python train.py --d_expert=160 --normalize_top_k=false --routed_scale=7.33 --tie_embeddings=false --init_std_qkv=0.0251 --schedule="wsd" --batch_tokens=[65536, 131072, 196608] --seq_len=1024
Below are experts of layer 4 (counted from 0) of a mixture-of-experts language model. Rows are named router (the router's row for the expert), gate (a neuron's input weights, with its number), up (a neuron's input weights, with its number) and show model dimensions 0-223. Each number is 128 + 24 x the weight over its row's rms, rounded and kept within 0 to 255. Numbers have three digits each.
Before each expert's rows: a language model's description of what the expert responds to. This comes from a sample of Wikipedia text that the model never trained on.

# expert 36
Pronouns, relatives and subjects starting clauses after a period, comma or that, such as it, he, which, that, they.
router:171102137145175140129130103097092123109121120157125124119168123159139125148108104165093161127096091137165117102125154159140160144101128107131108101095127149106152134123097109081108162169124162115134114153156130173127146091139116135087101141097160095117130100107077139124116128169125099113121104127146140080136138143093128125076112137092155094103102166146139120102090128146117125144065110131092118090132110160122127104157152078142107156166157160135099129146118108090172162106108122123111083131128108117124097128117143110141124157144140095117107110119148137147128162088093158125086130117121141090145140116108154103156139183130109140118105164119092128155141147107113115154148
gate0:175094130155149147123127119156133158123092120161132140148092139141133153171154120122108128109175095116089148159113123176125114125144121169110142168104104091120126119129087134126117142110105146149125152134115124163110140148129108100123081138123183106158125099154140110120151138154114166134116117135113151132066108103144143123139127077136146186118112115104158131140121124128173120169125146125159098118145183135116174102109081164121162110155126144158177141126107117123137109132178125139134145107123142081120095129124106144123157126129099136185191095177183099129129124105111104131128144098122130076126136131160155134125119170113141140128146132123149150123141133098098109129176
up0:139102118127154163096119131178135115157060141141160068152155148171154125144147119116116098102138139119104149111114129106088128156123108130108152132128132070157095126104082130164110139140118140151126108102112135116114147165143126142135101168110153138138099086166134088112146144144121134149135113125095159115068099098128121116131160109158139142118095110117116140068076130125135134138111108124156120122110157119119119110122125155116131130160156127140149143111103155104095143136169093158176123126141174107117071152144115136126158099078087115161097092166172100118129109126107153113127133141148099112123120147148113160152122111079114154113173137171107141101107101132135126112148
gate1:103128169096109093130106127113130183142179136102117075105108108149138108088127118169137106148171131155111134087171155104101124169120124155155091141163135083141159083137142138103122118110142144129116110110082131123111113151087126127121145115161141168114125112131128122094106123103181136124106173106188170165150131105156128161162111138139178106131111097108114138149105085154163102084118107164182124137092103096115101123105131138126124115140127148080164124128120107148095154115127123143141151107137108124125100094164119152093125150094101148107115132126111129104117117100139130091161087111122148131146107125130104144149114125111108113087141141149118102113092126120142089136103
up1:113117087098140169158163125106163131104135096176171135099120126097112102103125086104150119131110092142161079109131139145129131130127130113137178120090124124133179139146125121118102156133145122105106106170111142127137139150151115150132126116120146102128111125082159191131141088102168118173138118095134114141132126115145109115135132123134142082127109176198154092071113110157113162098153109107139140146113107168141125132148100070146134087118146118123126107140119156143104147123135111120121080119129127169132129126168119129197127140124120093150119067154126118148141167149113137112092138139126107116124145112120135135144121102141110148116129093131074097157136179104097137109150
gate2:130126122145152107129144100175142129132088118123089130161109113107174130170144155141139156119130136128141152125129143119111128149098153100181153127137069126129142086146104115119124137125166092125162159102184137125124098127159137081104129141124115106174126116161115104140123122134125092147134163138106132150090175142155085098092176110135116172058129104131120156144114134146120136125135128135095165120148056158127089122129183101127153126140151122093116132123120171189154094155108083114121152153117146144110158114128134117187105125091174094115139124120134128122137115154118104121097126140136127137118153133142152119149130102132133129099123131115169172087092114122138146128124
up2:108106116153146146119146126159084101149109099124115140132119117119142152162144171134118137110101119139138146169152154122111109122120146133182136151147074143157151096136111150138138126093123060109148154105183115100109099142149145105134118131127119109159133122154134135163139110109149103143137160135128122140051134085126078105124155118138139167053120149132121117163139113161091143135141111088080163101119095180144107119117164112151153117160135133119117129137103136185153144150110133115167145136127140135138142157126113137159126128097127154118163128109117123112134109113119116150131091133115121078112161142154145122151113100135104155100145111122196184105100145079123153149123
gate3:108148082138127135143137126146097136114108129135100105106126132163113106145126110086146139143045088111153097154129106152146148103170120122082141114143132125151153162121115098154175122127137126111124180169160133148120182166129151172103153184132135134138089140112137145151154112145151149141149129145130159130134145090181136119137166131088098128147131120120082106171220110175087112107107123125085151108141159139140133119101168107097133159111118133097113150114099088124135165110107143101111116107122123136134151147124150113119085144134156132081166156106109136121089144139102129131129118125123101151119128132098135133148120125138131095096128117110159132152092130160131117147130
up3:128121105146158156122111082170116136134117075124143169121108130116145156133112126197125150110137092141128161122087144132108134097133147118113143157118135095119114163100170113155120139110132104128090102151114131131146122115159098119106143123137131172112167102167123117158137143118136097144130120131141105166111127155136116130118107097106139130137107109112118106098144124168140159126106147135124127130114048136141104177148138132120108138101094108120122113141132218139108167160100167128105093150106199144127114104151125139090113134122073123159111120120128102136114128118130113065093165158121133132117125114148114140137102097123145150076109114087099098110133096080090139114149
gate4:089180190123155131167172132105152120149115128135122184109103095166129121158158113098117119169146135141139139134090113148117120160104109125102181148136129126127110141114157157126121153154142125119133105118142118083149151130121090101124082144091137136158124112083150154147143167130151160096174128078070116144114130131159126080124092127130155128175150140123138119120179154100117128101160110090134150129178178137135143120182097115109140118101111093131127117121147133137101143119103142096172129121131108147162133134112077141132118141112125132131133132104105124131126100077124072139123111115108104152138107083125111146090122120122158128106123147097149138107128099090134166141106
up4:151119076126108157135129155138166111109146089149145073154102145141091090094109143115104100132128106110108090155150109117102140148153135119151101118116106089135176125160085173116160118101122135120140157126111137116126133134105150138113132124157130123149097177121142110120081131097163068184127114159118143101128145155126118150102158159144122128127127166115106142130078101137150144134150149137165101130116126146143086120106181127166117123106132138137102147135112174119112142154124097171083095146126138124117160131165154125132161100133142098112136122154170100099125126132112125102177104079122088109116167168135136102167146135131082146152139116162082122145108102142111109133136
gate5:146117162139129136146150103130118175091121112125125171167143132112113128129130088152109115120152145118150108091136150125139135144076139146132127151132143137115179142097103132106090150183114133120131169113121152100131183138130145126090139118144143109064146080144121117148126119153128138147151158100103134095134111166139167118165127146116104128120096129143106131093098143134150109148123120163125121132126130104139119128075138142129113189106102143109108136093099149176170119110130136154085154148182150173142149096100116121112144146145090087114127137074099122142153132162131163102120133143111099190147155115139117141145143085155136149144118135150151111131114115161183155176092
up5:132161139140127162139127127113114122117131146106123096146127138140083121093139100144142082167111105093169138081140121209135129151087151106091104149138146156142119126158087094130121145080105133113072109088143095131102148081121127137058130111150112093070132094147128124139125109124116139139121121097117162087117131171106140139149177110154161138135148127160131146110127123147122114124169170154120110114125110120133124147120171130159109153107118144137160137143137112118177081107156139110095146120150094137125103090118131127128127111162113105158140110158140127133143146153124124117124141129105093081104119166138108110117138151129106127207157129163111119094145137106117118167150
gate6:136113139127143100088117121118115101124109115122145164110133129089102129069174094093106112140130141113130097098114126118093161147096158130121121169127110124149130136141120125147164157146142150154168116084145122079130168159156117143127157055157152111086134119099133094145154156101139133137116124137157194112083120099116128140113132134108076143143155127171118101120154149118130089157137141098121141075135107100120167114155128183126185107113130136136152136127136101123113134137080128141118137140119118169150100146089133173133158162088129107120116160082104163075132126121138118137173133177153139134133137104151111124115126132119127146146128102130148158114129151145144115075123
up6:145147169198136131123122121079133103114141101095164146123121125131137134119131101114143128156132167136152133115114120135101128139102139139143136133128093116119170139154152106138118155122150138136132150132111100087124168149127117181119185141152098040144108138077123080152131164140116132125100131144170155148103138116113145105121170184132136124125120134143108121157123127152148092127126138132131147140161112092112131125130123146112133120106078114138127105135138044091135084142103165174090127166134112179143133146092116136101130101095148141116108157088114175097137138098143131159140151132178144123167131125110127105118128130117110124132113129152110145172128126130189092122140
gate7:139096159127125138120092120121130097131096134141123153152145171129114113145154125145088174124108126146116165192138135155116109135148123085165149102108099164134113170126109113122168112163124105121139154155127146123154148153172164133112130115106139121136141143118100143153152134176165145127122158118108144169135121145140093115178136139102147123128154143141135146133138123139100116146117171137073127105122112119123069129088141102146129125135145118150148124133117139108149047094140168186123139148137143169148116119137104126130105142095144177108097139091129151154151152114105103110182157125165135085148096110155157104087144129090105120076112110148112142128142121185121137142162
up7:136136149126127143134140135090145093147145141112116104175179118125142159138134125136166146155167092138134111122131108147148140097119139147161141153177164149143120117106125123145107074139135102113084158115119139087126096179125154154156099099135155166141122136139124146133136126079139105103115179117117107127150117139104121098149152119137131123123114113101149136115070103135095109101150140129172152153121108149138150168160125131121150130096105153119168124138150101188085124128132103154108160135121123179152164171087169110149153155096151096116104130125129085156088118108134083168079101126096099127138175117133112108149129115154149098113119132110141119182150174129128143135123
gate8:139124138124124131146157119143097113128114141104134158138143093140099110144113101100162097159150134181131124114122138158097143107140139103046111133157107073110133086099118114067154134143126145102144152103129126156140174111141156130116136083134115132112144156139148152091110134149118165131087126132122149145128149133083163144137141123162145162114106137138118108061122122161119127124119144088130123163155129119135168091110117149123125155107111152151129154122122132105133167138145132101030151106122067178112141134117146118098112169144153102132144136151164132137159117143108108141131093160135125115156162139135093118103113161128121092142098142137187101129143116159122138157121
up8:152109159068097149113111158115119133154146129121118124154134114128135133131100116166129125129124102102132118160127155137136153112126136118169141156148126162133092158147118171173132150130106154123104135108149133115149132077159116106089144140137172141118135087144165118120115133139161143103172129113129119117107119169119103130133125142120098113148125154122134109166140154133132138164179163139102123130142106142134186133181113104141168142115151117101127112111094144167197124147155105153181142109123168106143106178108118156151127106122105181141181103133110120113096168107160137156122099136091112150093119164106113170153150099129122157099125093171155131151120167107150115105164
gate9:152120108099143086113116139138155139101148097164106119106115126149104149160114066158117119101141147149103133128175127101115111072152092149134089095120142079170140095170112102152152114143131156116141108110119139150116123109132145125130162124128106170144135067119136111068072107080125150088139154129128112146123159161096123073114127128129114121078121157142099150134094097106131150167105166129150064129089099079124117113170145119107124141164126133135154104111117136134112105141138145144089104114118124159124128128134143120120134144123138138116156129137147128140159132140141124113152094112123140113110095167102176095135137128128143132179126115106144128140084108179122099168135
up9:117089082133163114124140140114115087114150159107144108109109131085109122148137112086121181148139146107134107131163149124124115136104110137146171113112093165150123093126143104115110167156098154097143117156084090155127125118132119111166098116103141143080124151093143140145152136113131150159177183150150099157103161092128097135141110072151130133120141142113103125145170132140149121148121086114111124123085118123135133122151105161104124121137092096098133154150125121187115101129105129099130122143116133110130123156114112099124136129132075116100139139125118121122143106094141073145100151102133150129144114106113145138108094122077179123156085130155109160151153145075185176120136
gate10:102123131096114124137110131153136162124088121109108140136112154066132161110121158153139125132131130109114121133114121135139136106129095120158118148155098103142135181109168155138168131090127156128121187154159120156135098138139131175110175136086150141164094115115134148151120116147152123139110153104110143125138154131149150127111100108152150148136064145168124133168106074160095165083137119118131125106114112149128100117113133111108123118124099159142096122127130089116161165106152136108113208142120109134109152094118127134140135136092097096134135094129088162099134136117089106115172107118123129100157099168136158147159150131139121142141121101083146102079167083140125125181130
up10:094082105151150132158145124164167110134161168132101119141120132151110122130138130124131104163129155139132131126112144152127147098123120204164127163196148122116105140146130162167148120131125100089161086173135159115129131157136136127128098110143088119118119137100145159171124142186141137143146134128131101113146136103121124132109114145131174158129119150127118124100140157144140123100167107114165123164159137163132134113111112140096129105106150137154114106124150152125124074100164119113098147106114110079123138109148163132098107145126093078157129112147129169113136111111126150183133088122093149129130150157146142138128121127074118102115146154119108090166118060130119125084070
gate11:115120163149110142141111113111107127153087111134148128132088138142143143110141136154130139162100127135162135128128117169107123098153126123110132130162122102143145134133185137155120134104111111156111099091120153127081129153080131135175101083147128148124164140121129146080121142141152106102178098084161153156081153101112123096169159122162167128127086122080139151108131138121110119107177155096133111161121070134105125106088107142103123106128132144155144086113151121090129121128145143139130149107139177141136135137172144131115131114122138099108160149127072108147138101102118123106150095128109133075191153138144166092149151093134107148095133112122107132152141126115134183172116
up11:174156098185121122119149118135148127122149129137084121181141096112110125093109124107133117134123168152124169117088142110143130107094125133192097119069136149115164137089091133157144152124092131114141149141152100132113096124144120115118134130104092111119135111138107136151106087109101118155064182128113116134077128171135160119096114146127082134118162183171148157081159167114136136191086112131079117137148137096150137128173152125116099147139142082137122125112136124121150124100105147137129101145112128132120093112126143100150140131162108137126128152090186099109142137113140114175135131092138125110128100123099158094122129161123115116126122114129116156123106121131100108133150
gate12:126149132144140161132148133151096162149137142101111135145167152143111103150132124129132141081099105091096129171154163089111153161149098088145104153090110113070118105128130148176161124108098070083107091116118137157129137122145137094118083090117167096162146119109132125118105127139135152120104116159130159087126151108123129110164114102133099139124115131145145169131109122100148110190154139154133117087095134134123110183107095072141099154159143158123121096142109099106108116116125115157137145154103138076102144159163130137140120098112129163116120137112158140142169094142098118139164115134154098071118103152136127097109153128145141120093128130137135129147100127123122079141115
up12:143178100150118129126136138168146160122130119157111184146129098135105151114144122152105137165152151109134119184124134136138099128160136138102100132120127153135106118144157145140148134084140124118116116081126114154121141107127155105152125153097123080103110120078131115083141101127143134136116121154109140139109123162119189138126152150136103125136136118120153130078122120069160127160109140120123159127166125142140115161123082167130112123129122142070076149149126087157164130129150174106126174106119200113133164125140141119104097105134137139141106135091097128155153112139109139139157121129117097106104144148125170102074165142152125107148126089194091157142116119161113101147106
gate13:063095140124135143108133111111076140122144150131137111160126133123103149103140117096082105184128120130113117098176094168116135131152095133115113147051122129117080103112116152115143135152111103137102092150133117146107130121117107130156148128127117121167145109185105098100099153116115081170154136116157097154084124121097142121113143131145091129100142101137083138117147115198114138116094132134137117106100123175121118102104143109129101100115144125165128133147115137169159148158067117148134135149133102131143156094117113129164148123104168185132116141106115127100100131140131166136093070146119100144124135137120160163128127125137138145113165117144108109112144140136172139130090
up13:131114140138108138120179140142152119101164120155130113094114080140164106165154130127149172115125084145148149147122110102158139128161129079086145107125138109113107138135141121106145122108125141138148131118113153111159110157114146171094109095130113163153150119066107129181107101114120144135170144145151108131128115112155146136140162111140140093127149114073143087135179137128087111143089124117094107141135154111140106116138092144125156156115143131178128146121161108113110087123128121136098108136140122105142148114164111101115131117129063130140174150152073185126149134109140111117172117120122072083097154140127154144127129125097100139158089121153100143135107129138097148064131
gate14:134120126108139159130108146100114133135169150111135118115121154139126099146132109141124109115143132141094111119149104115093090170121154085126141091158137127144169102140164141072154132105135128142103135114129123136139096064122131154100144117127122134122128095070108115094128156133132107124139112211129133123128095082115157092101174126162120143149141106171145116098138123126156132090120156171121113146104104150115137116150128104141118153150125159140120130095132141135118112109163107158095154149151165130124137142117192136130113124133126173129086149137087147093132140136102106107123116120162090106099119142152078101169153121135132131169128126136044103125124131117206126114142
up14:111161146061121123121158114132137155112085125155113129096123108076149168119138163135126148097136105152141147111128140105134098081171137111088104172142171149137098112147136096152120162111145088111137118117145124130138111094154113104125090149103119126117084166121135145143137143140138136104116151141114120173118170158133133114091141143148159128124124176133116134080173142082115135128102160110102158133123131155147089144127088157140111130153163106080112133138136147153101145117093161059139136105129123083127156119124085124128115157131113142106127123126183130190112127134147153125113136179109164116135125156112118167080134167150090114120154121126147157155138103117112139145139